Below are experts of layer 9 (counted from 0) of a mixture-of-experts language model. Rows are named router (the router's row for the expert), up (a neuron's input weights, with its number) and show model dimensions 64-127. Each number is 128 + 32 x the weight over its row's rms, rounded and kept within 0 to 255. Numbers have three digits each.
After each expert's rows: "mostly gets" lists some tokens that are sent to it at least half of the time; "gets" lists some tokens that make up at least twice as much of what it gets as of all text. This comes from a sample of Wikipedia text that the model never trained on. Tokens count by the router's weight.

# expert 88
router:151119166092111128099169140165077171153110125087138090127154104078066157135091137152117138121150141112121136165141121136126126157188103141125194171124161217146138100103107138135153163163128136
up0:089111102099141082088081072185114099106180184117142122160145132112131065174191120083118138147130120118159123134030077124101105138128152110126161125068079183065092134148139138177114181169141105
up1:137159053141147188135108083137159127087099186126166112139130107155128151130104107078201121123146092141171131116076058149059155146144133112172160082109163058158133112162093141067130106167143084
up2:089175073162168072121152079102146140106168173108147150132173171124151141152162125135157171135110134107117131157076141162142132153101113129169120089105094102136030145107127124156084161117092159
up3:100154120125128087123087151115134132103090165139197132159164115112169117140135085158145170055139185152135115134096084084124149087150156124131197169140156121093068080157107070092157059144151148
up4:159119120165129149069137145123163133199136107175109106157119107128131142101107130139111136116159112111066112152092113108123174207122100104145135147111119129084093113181146193059152192075157139
up5:007153197136133192126140161099103128122181131173146137177144195136138195117102140092164121113131156147148157118161157130066096141136141143142094057197134171152146112123177165156121143138190133
up6:120118137126090177073125096125086130168132134061155120089069111109105145042119143143065162133107151152170185117166197065137160132140140117165118166173139157176079126117200111130114125196099117
up7:082090059135222111084074117146148138110136131122134141084123173095115087150109081078109179144120122128188132139046099171128151121140120118124131134073101131157139116132115153152117138125146123
up8:115151125155119116048157114119137121094106115082078134201197120120121135168133130126114124143146159169112150182198101140073165159077108125191156146123119196131149141127119142113139103104167114
up9:099146149103115160104119161139134065154114051170103119104124103112151132044085167163100181087120136116155163155153162099113125140098117136158131167072105197164207165155139153091121115102151090
mostly gets: " Sch", " Mc", " Cor", " Hall", " Dav", " Sm"
gets: " B", " M", " F", " H", " P", " K"

# expert 65
router:147097179101119152170128148114122202054139097079129094116084089089110100134077169125107128086122068048050103138120168130140143100111113156144132105110131120086135160178086101157150104124119133
up0:159121140087127041108106140186134128117167096135101127146137158160160113149156114154172187151080120096125125153118141163096156146039152078110061118120107124103184129127166113107097221073187124
up1:117094141122120132111154150154113148129129157112095175128186127128130095153131112150116151150105194137102150232123146131105105140114165130068115097099107152150142150124141170131117193138134124
up2:107154153101104201181104122131152131106132072150112152156162085164035153137091087124119078116105081134164170120200122134135119143110147141147132122232166126128137140131110113083128098170100129
up3:177148123174131091155175094146104088148162177118082181104148128140145098171145096163155143103097187113129142137096159137076098125096150155116116109062159157157098115148149139176096148098116155
up4:133146110133200138097141109130142136129080100155206064126115147153132129099118059100138109114113138136154137162131144092121100164160169118118092138059139144128148225101070187106082143085104186
up5:164168113105127237152125087163149106152129165111096139111122100166099129081091115084141118141081102160154201107122139074086072086132177137119137090118125099118123144134144173155163087152135108
up6:146079093166091113081134163128107111153195133174148117077107121132096100147153137152122119121091101138146133123084095119091119132109088125113143112077187199143130159159155103207141167105160133
up7:105078125149136138092120197152113120153055155155103112156149160137119128129097140132118141145166168105122120152154173131066110128118203119081064133128124137092136156132146117124130203105119127
up8:061156163150161114154131156145087125124103168112152127044109109133117150068166102077110133114117108138171137109124037141116121158129101118188143148166141093205083156153133053105164093169088146
up9:074152125108114170120173151143169093144081175121116164175148119094128114155145175138147133195109133126126226129097121121125141142165128125183158144144140129095094156147131089111135207141155094
mostly gets: "=", " U", "  ", "|", "===", "=="
gets: "-", "|", " |", " U", "=", " -"

# expert 61
router:114077164099143093101127143157128119171157142074129105085166154094133132137163125129085103073163113134112142110130161168112117094181154116082168060064147126092147086121108095068105123126069164
up0:132060139172087152074148106079178099160128090144147177138135069166176142125097133083146141127120090136178097124213150123121159087130175139156078108172109114106134143156157094082010175125089147
up1:087160136130118148180152159166173180087150104131111136131152133084121207121066142133117117123091097126146089072067144106084157133118133117110104146155135114133096150175133097140092152088113167
up2:109150139142136194155126068125152098134080101168117118106116084089139167150108154164091121171160170224132109103130094154106149178141143063180172160118146140154164140079117094137136153100122147
up3:131110179143226089153118092137148099121139163131201122180213116115117098224119094104117136135158199169108177149113143164142116090123088093116154151146138155111088167126118115106142185175130124
up4:115182130153212180137118144173072136121118143093154110179154073112111147195118116111160152140117098102120204150125127131075124120126131121127155147152107139132123108125142078123169144104164123
up5:084092089121138131112152122161150175106163112092130148161108149144114095179138092128175143090122165113138171189174127077090163132125132139132014177153129106204139115184157161156047101124115147
up6:107115158122115152161123137094159073129154198159118115148231074176159120149122030090123144123115171140146125127111161052154111161108206127178109121137142197099081119141141151106128091100090120
up7:095138206170121137056136081114147122126122182132147118159113016130146133122126126110125078144069176141096168202137200158169104099114225082118108091100117201088123118115133155129136162092114108
up8:055163172078135091148167139144142169149060110092191123176144143147094126193108147158122153191092118139142195186123149105074091181072107126129078158148083127086120173170112129064109205146106124
up9:150108211128121182188123139160118129074137100168169137181135179172119159188130089069138184120095112094157151099149141137141198162098112115123132146209176144111134146139127125099104102104113185
mostly gets: " an", " sub", " tra", " took", " new", " t"
gets: " an", " t", " sub", " p", "-", " m"

# expert 6
router:147130119103146138153087160162142111087157144131082114099103172109083104069052134095090155193112142167163136123154106098150141068121125118169102104161078131101100121178134100162156115110145107
up0:051141084137164142163050143074125125128108131112088146136150132101086123176078090156078152095125075137109131101110161140068178152151147110142083130078078136109166120096080091119090186087111161
up1:101083123115143119142137132191145177095161125191129064137134165093094103135185112135155118158135144140201121137138095174141081114107085097086144125143146136165137128182117112101064192126113099
up2:086096108165096142071150118125193069160143064183152107156113139109150181128116148155131134131096099175144122133184180125122104138087134069129164161132086157154135134147086132093089115132124127
up3:103108126098139148102103109137206124103109080156183125147097117105132128145122169168073080181156092072102143138068166168133112153093121127107134138069106171165125145114155179098104181137088132
up4:081200088084149100084104156082179102174107163079128147113119116108100144101119090142101193138132138114145129120136173085081145132121114107072143104051137101153113094172117109140064215245125129
up5:091084173088133121117123132162179133059102129115105172118067121084137153171183101138098146125156141108223100132103137167105117133115143091106156119096112163120119093130102102157109187182129155
up6:128165133179123128137137111105091131147117116166145187152133068162126140142110152108167140094118055147135133099146136126066159165118166154121158133179092145126158142130119176110125188129133167
up7:090114110123125133047136135114148138100139126090184141110115165122134095184111130157174148089112135114125135083090107153103098141096104110090147108106108173149153191160117103075079143175129124
up8:162158081101120197116123111110138144151142116128134113149118131130144123156151207134138097111166067166125142143097183095128135106139206129033160135102135091114131140095053065119132123166123141
up9:118163142116255147131148150119140136101113077167170114100200094139096123108133116113162159087164125126137105161095117172123184179142130129113095181148158148153157076111165105101088091104159142
mostly gets: "″N", " ·", "',", "°", " mi", " ft"
gets: " |", ".", ";", ":", " |\n", "°"

# expert 48
router:139071164144150141103144129091051077164122090146122117092101158168176176138096107160109127053144138085118113103169167111167107181159160150100173194112122105123081125081116116097127075142077158
up0:119081111130105158134169110208115218105141097158140164134074134179117189097137150174166133147105155147157141133083111122065183162141112096160129141083094125099112163182099143078043189113177159
up1:147133153175179087140107093158129119147094089117118126224154159115131150121112150104134108154165142118127139173129136183085148146131159102095142115124113126132160139126178137085131189134164165
up2:049144061119174163169118104146141117092143182139140119158158166142138135194140125135137199109091078115143130090068104125100148130107170101159122130122147170116101137119172067198101115107094133
up3:112148106170048138083125053133155142113180161137102148193082100122121103115108106101107157110158152109126204115111112123133119148138127082142129112125113154141180141143133098111087172139128088
up4:077159095168116135163116125109148087108074112096073213174150110128161159133121098063112175134118139155105163126103183122098131105142169167138115134144168143152139141121160114079117122167120129
up5:146112175142114112089124095145155129137090094136065079050081067059110128128068188166117114131037138197149207157133138117072171137118061052081133137122135126129165205089116149123091146129102093
up6:092120112151097212154102147103111150117077108095151124109144176105170159075165131105128181144148094123141128069082107075136131084103139131182107142078192138134111153144168096131126149109154148
up7:144149077104145148164098141108114167099097163090187073098096161076097156093069116150146111156164194132109148148086095090164133122139102089170125160163122187159108178118166047145111093157170111
up8:124149057122145118118128119158149154192083087106140212157161156133158151106188138188094151155087155177126142078066155123092107101147164097143124123166102172181190150131179157107144138137153143
up9:076181167147113111138127125148190100089071093137151185125179167095161153115087069086099137129210131152102118120109067112098140115105059133099156164134163088195089120155135088136143109081206150
mostly gets: " h", " un", "H", " f", " JP", " H"
gets: " H", " M", " f", " F", " h", " P"

# expert 49
router:099153121138179116149113133138197109151146130140121059101095111174142136083150108138100137125100191126151157096129152141142083148127146078130090131134158124105144119096099084145170107119099058
up0:111104196151145202130085146162122120084118086073207158163121123139126117187138139123144203100163095101144132093143160072121139205064089188123139147142097136096086152108171076117083154149067128
up1:111150107159089146137130142212081136126158091082216151136140188117129167180086121084109098146114164107131141106186081152080124086080151054106125109151143150142132139109124124099093110163152114
up2:126191096128102123109139097173160078118120131118093107147172116112134156167072114188109160157058122090113144131159102082155090102073143093131165122103108203146087132163086184154089150148153120
up3:120184156154124142104129112061166106181108116121118129084150100127189114081118144133103056094101123110091171152097148101141092093154151144104101118125136142141037139139132100093105094104150127
up4:160052154156101121131091129183132090098129080144121143176097072137171161073143130162138106115085113096189194119149114135124156097101063145091154189144084127191135141116236130055114105108145140
up5:094178175128096159173135103133147171138074110163181138123091132127093088103184131023108127117096086141156156136139126171118163149118171166147086176069076118159105127129084097091106161105150152
up6:059081136155088121113153154095133138107166174101240161117127095149146093193117131145081114140122112089128168116153126113071124088119115114149138065121122196102085198100102154136129147174138124
up7:071113160117156121129110096095143143181106141140110134104160145102154142102137132199092085158083130105138168131069128106135112201156159165107148128096112119165070159116112100106132159078050120
up8:138106156130145173130105172144086124160147175109111203121118179133131140094083125157130142111105104086170139093087101120160168106136215123132184116125056095082088132083155112148164114129132146
up9:076086127202160090095192111144155134125179103171165154099105082123061113136149175107110103160084104089098176152145094096136116146180149154124118125143121103117089157173118130099079166128123168
mostly gets: " made", " one", " four", " three", " two", " six"
gets: "0", "==", "9", " one", " two", "2"

# expert 3
router:097166113183140185148175205088086102101182082117178136146173101077147146100120099137106159201156161109119114141115129137128090162140112121108123138086122120116112128129123068138147146096069105
up0:109141139153086130110142111122145123147113083101112175130136053105154172135101131152143102105158114084233181116136115155151102131110127169117141137125163149194118200067110126117051164103098127
up1:106087092135165071151075085140136059093142165128065194106142167083177130138067120134126158088085133100174135100125146128132145120102098121107139145156077088125109171147115143107104058176082129
up2:125162136161095101169101112124143088157074138099130116117179161125136114158087106139057115168103102163181119073155152106121087098150155133151134110149106090132114138115129129051063113146086135
up3:105064147126129136093064111158101118139146102149196148128078088089119111088099124142131145070119114203141089173136184091156119121073142097107094133203104188208121123145129077071146066118086156
up4:130072144121136087133155159162130187151145079154156152080098145185125165119122117089163081113145145179122146167055095105100097098107074104106061125186139124165138150141100120101081153197115110
up5:100121164109141090140078162102136194090090080082135140153103144169140093195121130132094092133158153137157196172125110109079079094086175109122117125064099184112142127151101143109092161100142109
up6:103134095116100105126172097144148126135117046153147051101156022125117140140079160082120114162159122153135163140123098160091120105138146123125177158086110145153146130184057183138061208117117127
up7:103119150125132023124097149140146108086076135101178069132129182168087083144106120141077086115134136158229142131110143073127091098075143127113078131094092189144095135122072150131035216126114125
up8:177103105156091117100138103110142058150111111086159119121186072125154120142135131140104126148155151158115100142144136172142112043118155160072128135146169128133073129104185113122094117125150119
up9:106165091139084153099103132142181125147157072155157175095176040124136162148150154121154109129105127094120132153137070147133161115156117108078155169087120112161078123198068176165053170165154124
mostly gets: " died", " released", "ected", " known", " born", "ended"
gets: " ", "1", "2", "ed", "ated", "3"

# expert 76
router:166155137160108127139136098109113120184048132089142122162129108060117168109149114104137186154102131129099102165129126144067117095139134177145117074141091153174102122149122149155153110142148121
up0:088147158152101141188165119138115117030145143080145110094103106155110128112088137140183185112162121124126190150085142174142177138159150098121101114057145177141093145127162093132141136103131135
up1:106125182108176128116125111103114137113187067182078128180209150125152196189139128076131050131124127184141111162148175144210118140132161055084178106157127177125158134124119111132109092203165159
up2:114135138128230091086112169131175154127148092144109174142112111097185093129117107118098071159160156149122123128189101089151096178155114096049193141139086118146154155086138114085063124159060121
up3:083144109143152161046141110140110149098161142079117147093207050121129101114092100154069109097128116131123189128140076168069137130148147055094114203058125128144118114091122172122137108124111122
up4:091115106158146053093166068081135130138135178119148136071131128122123130114136114117145107094180128139196094125053144181116173160172153113185156137190153157144129144089152140146121177155135092
up5:142169128085115100162212130121174100060102135134046092108096079106145053088112147083109133097162155088120152126109153137112120133119197120110114155123146173090107124178121157124146120156128093
up6:106154189132148109140151136150138129102096114093141074102165112125132179143079062130154124150167123199115110156128069156178127141147144108057086172064086117142125113168119026177122145154146188
up7:162074093154126115105147150090111108153107099155139175205137150098133124149117127187123150154154189163140136103109166079125103122099111133103155130132093102096159111090162127132063109145073128
up8:130116121097164097076116176119097122147101141111077140172156142150100195108122082134218147122136133141176105125178080180109128128145139092039132109120158184123139143195162131172147076173138199
up9:150126131148104082075068097108151083148112175180047164088081124140123108109072132171098088108116122166167131149154160147144226137116154050151152110116127139124088135205178100143169128133083124
mostly gets: " However", " including", "ately", " between", " to", "ically"
gets: " to", ":", " from", "The", ";", " However"

# expert 45
router:126127135157109130078146129163073133132153194145116098151140100041036115098108165147146183174139175137101110131088113170113186084139097144138119086113106123117100101126157099142155135147115149
up0:132187129108106108181133149118146090078166097089123094127157127169135117103126147122195145127118090138173153106130101100175140153056147104147095129196183093136203127135091120149142115116184143
up1:128193141096166095120152058130136122108104120132163062122102076155124127140118100067155077174097117150175104174107193094120000138128185130090105114173152108125077147101087136096119133122118112
up2:076083112127112134137117159115139183092091047108140088164148134115088128077164125128128097107179077109147150147139145054112127159110146114124108140093099182122145061170058129127120153151195118
up3:145087110161110170125151083078110104122153074155096104166129141112131179086119121123185155091126085132182113130186140151138151123126115115090123149144144105162150115102131150127120118156129118
up4:169164106150123121151105136082115055142092125125131142086143081122154122194121093103121120129100098078100130106141064151162074136136148122124135123122117133151151215066147112064130147076104175
up5:128109054127118113132124150126150050130116138112173126125156127120181128085102094148075128175143119241176134182175085117166144123141150119102154125173116165160138135153126155135127108187184120
up6:127122139138181128162150034131122118138106082143120125102088096133087135123108101121118122111138101198145122140176106128125082133152076129135140128160096155097124159121061092116111144102095135
up7:097086131096206096129079116171170120127072105144125108121128110134181107114184132122092154124090147142193138191093176112154157143098129108115091145131124120132136119199114142003097134078168137
up8:115116137135181165142112133180118074142079120139156095088124103122138125087147151094079162126083074123138154094128156115161124146132144151095143154125135132147155126170135180174101116079141138
up9:115131095146064111120142090065157105104115098125123085061128091178124139094047086149119131110056107132143176125124111128083138150132126132101110125210163102164146141144170134149122121089032093
mostly gets: " (", "–", " /", " "
gets: " ", " (", " |", "–", ";", " /"

# expert 72
router:144178130097108151171067172134096092163127075144115156112126096089129125105096122088112091094120088098150110087166120106145109097140142166075124187133205116109119138093088160121111134112089155
up0:174152135149126141116138095136128116135173088105107169183130142143123152151114102164126091133128112133173202113160119132114123100128149106129114117110102142068156121131167086124047177146115140
up1:082153145141141126087085114141140106127128103133114111086168116090178124164103155102206196132111098127151125154104103123109117088098090127133156119074097158089095117139133156165135156115103079
up2:083046076123162139125115134121137211139148133120169188179156113135137138146083158094138156124119179132140148155101188106102128127108127118161142108126122090094175092173106123162162136149169136
up3:120155157156118178158125101130133110125141159076122163129142136125133178070176142052132182154141082167109114074060131169150136148102120152156067110092077155092110086098131092132134122092168113
up4:132130174091129107086111116131099092139116172142105123067131101143090102158121081122122188102143114110159139121114074126127119089115136102088065134132108174164073187127100086136132095101132139
up5:142136106161155128114164143166126075069126144105174093123142121101150160100119172191182145104124067163116106129114064117139140156111088074127171153177109137096064126107114159135075153160140108
up6:139087171166122097137146146163142107155099112153140131098102160175114194126038097137194114158076132125143146152158041092114156116114150070131119139160108165116128118133067123120086116107148119
up7:129060122133162160176190075134116136141144078121163109176168149147152146088134204146123187133174105145130179108075206120128119150150125149085167146087165134143145071145121126101156134145092128
up8:095156132162187147182127133101127107064133093077139159113144191134169141111099100114046169121153179141133178068140144132131155158146107128139134141129127139095121094125127116136097157175109124
up9:152174175135149120094134144124146102066109129127101103136130152126123164090155122106141130122153079134108115117096088157141132183127113127185116108118147139150145100148108085085102174147162149
mostly gets: "N", "Z", " N", " Je", " Bel", " B"
gets: " B", " N", "N", " J", " L", " T"

# expert 50
router:181117134128098118156123146115177076059122110161114138122130105152164154117151111133100181116101150126163181175068111082100093157059094161151102146134099119138070137133171136143098164185169089
up0:092131148106109106085070176154138120140151142170130137104195157143168105145129099110077162129113154095086077118122102175145123167093105126112117146135123144074149145153102136133102128147101113
up1:135074122161156110090159171132100108163118115200054182092125091079130142091056093170181163101144126124098123162172165171192161124102117112115150082137116165139094160175187136141105110136080199
up2:127158173099082158100142078122129103121060158123118075161118112113107196101085122108148098130155121148164108110082108109167149129125061119131149146134125162090180093107144130170114150178129145
up3:120185103107068142160101098128164135178181096125097138032105130100136072135109062131140134083175128136126119134095171122097143150112146136128138147196129119164138140157105141124152130088152152
up4:136127125116174133126121150146125151099160082131101139138071135161113140182166198121226134102153154127099092151073155135121077157128118137115189098143145119129117135186071157114114111145120129
up5:125086093144151113068120121178175137198047155123118099088111154109122105082100173189055120100146127135193161136071157115115154158150149050138189103064062142138106126167139143117090147149077135
up6:141062161159131078152117134154177102102160169190110074157098184127117154139095079161124118123143124153114136092127144178096155089113112107140174066137135116107128121134054142059142131156100137
up7:175159141141136133141124073119132151143081118201153156189194130152166192200101180065193127122143102143175067070131114114157145110133139110147152165149133143140120155061136127116141140126144157
up8:151096185113147074138116149088092117159084097134117060124108138129116151140055136110133132049119107189102121101161090124122168142149111076128129198186097102169114116093171141146126169120146219
up9:097208129120120090092107105121170143120158129106190084101094049055149085174129127091139149127091094101128114149074113129109142097131127133095129088119098119139073138162195101146093137091144146
mostly gets: " JPL", " Indian", " York", "ootball", " London", " Austral"
gets: " the", "ur", "ob", "ign", "ust", "ian"

# expert 37
router:080071100129166168099109147120153088165121165053164147126160120131149142104183122153171116157112153100071108151137069169124125058136116124081156187183123139109127133147078163133147150112123135
up0:153104104119081121049133117134137116095114100150100113168156134141064168137150194164156166101174122116139124132140125140167237122141132114216183086095163130141138098135127132068135077163172113
up1:081102150076137127131089125126161133046113151137223133092121084095121133103142130062063129143119108127118160093134143121144142107108157105131092175136142126130109146093117119148146086140218121
up2:136083118188154143164135097114074082173108146155126114089090158168155117095086135135154152082079102161128124110112151161163157163144125175094202079138111109184111120166169162176065125099088177
up3:096104170168127128143179178119126148147141093138145173122108144072108156071111085140102162086110132123158133117089130123121128141099124168086145082098141076166118180155127131078098140109039140
up4:146067117147087116087116109130170093134095089150125187171111097123131103115109135136095120093133131089146145074146125137145122159106161098167179153140087161108101106080129152122131149164082130
up5:097142132156139126177099106120137192113093120108150151104146126143113121094109114130099178129133158184132255090116149023142123134152121157123132134109158145126156148109107069068159162031193181
up6:102058138094117113124175150091159126097143075169145106136152142167151134089130102024162110123093126119148160148166123163184170167140114172144144142165109153163155081182141086117093095120060139
up7:121104139131147178171127129110140145107132118125167094160140101124161089065116062119125136127160151125129154134134184066127113129198119173096122151110151149104138097178119124153147050085074144
up8:150110164158125171130093169168112069116163112129176148134100090111065104137136109129101140126139151150148139098206125097162149139099125116096102167129142084126113114138105127165110154221101152
up9:173178124088150076108145135151083172069163086132145034164125086102082112136114153110179138150157081136123073160085144105093171139125101089131134146116122078123154097110136175146093196051155171
mostly gets: " for", " under", " between", " during", " after", " of"
gets: " of", " to", " for", " as", " with", " at"

# expert 86
router:201198175127118160133176114157132110114121155144144134148122119081131114128153121146166130125147114112178133121109139143194155115108124143123121118111151150117104114106128075144124121151091051
up0:088140094186166121139142091118135109143131096065119203111174095123159137111153117039090170109104141136152111200132182160132105125138130182143088178154159129117157138114179116091114105058073150
up1:114103129182155136159091144099125145158161147142118101069161111139104172080127146084136114101092135103113161118129133094097090131133127136119098089150157157121148085112121096121125172124167117
up2:150117104108182135100144111095058114144136106143161102139125113116132255191136077174181198097172098148120095127120082132136143167115115077100145163100091163157093109113109163143102201150099110
up3:123122122112177123145131173137176146133116166120096094062152136141172193175128128126118120146133107104115159159134164105127094155186159112098129153198192137139131112135125091086113132109162139
up4:149119149115159150152159071118078094160137097109107188156127109138175148138118149146172161091123112115149159144120188130160120184124133120171126183122073134126097155128151121129129130087090143
up5:084151127139092164093146134117075129110101164098149090140167105104110104108116120111090078131163121187129168101131139123097116143160129075110116091151161090073162148187079024150121121168157118
up6:077108069121142126110126113159144143150091135108112134130119133107149173105145115166113120127127170132154159207134123114121148145197123061135137210120141135205174132098170131146181076087154133
up7:175140241068166143162130117156107178070114106128140073072135127140091128112144179157130174113159122118127050125125109117108147167094110132104123175131172182131135089178101175161150127114183125
up8:104117099174165116106126110131136077149078157074127165128140081107167164152112101094137157093094164147104112173093138131102150130127128169113129153153138106190166180131179141083098131104080142
up9:130155116147145132155150091125120096121084142120093128079184132075159128088098128141125165090123177159110119169151117182156086138110144141127118119185129090144160115113184123136135093137097135
mostly gets: ",", "),", "\",", "',", ".,", ");"
gets: ",", "),", " |", ";", "\",", " –"

# expert 75
router:183109201174093080142091117132165144119109142112126167210123152167126124135125133107169122142119086130108092145170141089132108083068139143119134099155058134092158125119131144158172093113118110
up0:163165127118150092129116143077150170151080111147092122143119160212136170119109112061132068123167141143141166118202119089152138118122169138120157087131148139106112107109066035117119138140175155
up1:085091108102078127151158119199106106083155140146204122102123107097122119103143156186108120095086133153110161082149118148202192146136066147138151131117126097135138118169163121152108105069160144
up2:085099111168126097074110095079128094151157081141131193139107110149201181136128118187115138106069128088116107175104159159093106125166113125049105171111117140159113175123095051095096145139117128
up3:122166111129127151152114150174154125067130127109151132151175111130111170115115173106095190097184161098136169157060163124095148126159117174199172125139168112170095125149099139087133096187170119
up4:133127121157143121115114097143146128118130158137145102046158183143150136147090124108109185115173160136099160124052149128079116130169176125159139172173132115170111121139184119159141145098205174
up5:134082124082121096113152094056156136147122117160074150119121118091174113148124161145120116136106129115127171122133104121137095135135189113098126134128114091142138113177104138153110238198049141
up6:161096154168186116144116103129155113165100127136217102160152122206134148127097141126121135117119143149118161191114203091097130146189137121092086138144148133163122107095146079175105131163174193
up7:141215166122184174151137139141138112106126070119092129160152141174139170183108121113182198089076068126103093144129161165064141130135114157121147166156157086131150118152097093109103131078124147
up8:122153156113121171162131152190151074104091131090146113141174128148136149115086128108142136120117103131148119055117135131145101144148091141044126164183154116091141105105139061179104123104133154
up9:136107130171122122175170096084150099158084108175184057163172093123141155103050087112135108134104086135115150069145140127189092157133121139127135157110137157171129153101135164064102156114149127
mostly gets: " —;", " |", " the", "|"
gets: " |", " the", "|", ";", " The", " -"

# expert 18
router:158098112151168111138145098116096140168102188178085105104114078076136115158068114114137115162132141143126092081196140166149061142151160127090132088137069097109162088123156090142135130119135168
up0:135120131090105144144087142121123132168112170144152126140128136127113146151129113138124166093108115071182164149142102090176112177109146066050116136117146145139083150153154092150147125165128085
up1:176134094110094123117192133198119153120148074120091197074143111172111128114159151075094146122111090124113139159125152127137115163108076064121140163104129202169137137127132167096077112138152138
up2:156095134146174196158187120151163133134142088144115140125164152149095120097120105094142122092124058139134114082077205106106158136100174145081143178170150192137099151171117129114111124108085156
up3:135124122142135062090156164103112198174096084139167075094097100143067095117141125160175105140122207183141140211135122087097108103069185126189096121105100152133099175153113197122075160145124120
up4:079125142167152121097190199165106115124091141156142177109134126106152136106120096169131136130067114157157120101106095137054110104140126107147132135150150164107020124179165146091128188119100165
up5:170078142067166163147131083128106125155130129131144098166124130093128174132120133153196134111144132098145124114100164173136141150149143125120102180112099077154105123148085142100135120179145098
up6:126169127098176144073084070150167148072093148129111149067153105069100107144118136147113098111069081120176157099128100092153125159102125061156160124182157137182095122127101075155114115140095152
up7:123153079136124083126100115153159163133110091129129108087096103140107126138110124127078112149170153144127129168059120133173121123135085069180097173086106081169137200143066135145178162163142120
up8:078115145144132078082182150105141174143119122105108099154101113124103115107128143118098096140108120156118111145104148119122110108089121098142108128148095144091129111140121090155076210120138099
up9:131099155103179121126118139201150142124139116137120136058080097145131123146140135138090125126125094126102106194120106110123098150164121102159125173109100120118141158147162109081164158158131068
mostly gets: " −", " Votes", " %", " +", "andidate", "_"
gets: " ", " −", " +", " T", " D", " %"

# expert 80
router:104165113168186127129174154094119131152135132149147146154099153133140118118111129156124125198156161205124174118120068088138116109128114101140078074171054103134134156153117069171139139094150108
up0:162094172120051117088081133187119131135122102131111110114114048097102107123140144101145120114071117153165079114134118155141127099104175196123138135139159119138143113121124086138122097101153135
up1:111036111174123172080113135134170103172119083139120107134120111137159088109168143077141131135097170148137167111112167112091083078053137097074161133101140169103159087184100130111127131137105105
up2:132130148129160092140120087160148147147092122097132097131152085125134081107135166075081107071134111149118134124143133184154166114148144091182128183134130157150014092075082117147110133140091154
up3:185130140103145100044150161158135122126173088100115132133127143176108115135130088090185102158141086076079080138096102125111151082121132128128118117156099131121149148106082106094118154148157133
up4:105156221102145084082133164086131160182116081144105191085098189070127198158148118152139129097126098106133141191113146178115145140127138110125152143124125148157116145176134157092076153096126130
up5:102093163113106067101132135057154135193156104159164171113151163144197144139168158108121149139121149050133106125146100141122142105094097142132116136135150235155130168121125168108074188122133129
up6:112105191127189172112155149064147127146045128171149096149124133112138142103116058094147147085118144163104091204132087101147064135074128159103119104088126149151181189139144151132147152167147128
up7:094142139067112134120086175159113100138047150102133121111118107104137098171144133101155098120129151095138101112085110166131131121162130101143094119123140097117127215106160134136121120121107168
up8:126118154072140133160146116139080160112102162168188152164118160146144106136096141145157156136136136112050046140167127100103074133104121156166147143106107115161173175116121111077106150115102154
up9:145104147115168100144100084140174124152112141134090114101114104112138097181142089166160131151087078126056094069126135148061119124144153143044130180134102107115132145086189128126067148116082140
mostly gets: " JPL", "se", "#", " mi"
gets: "1", "0", "2", "6", "3", "4"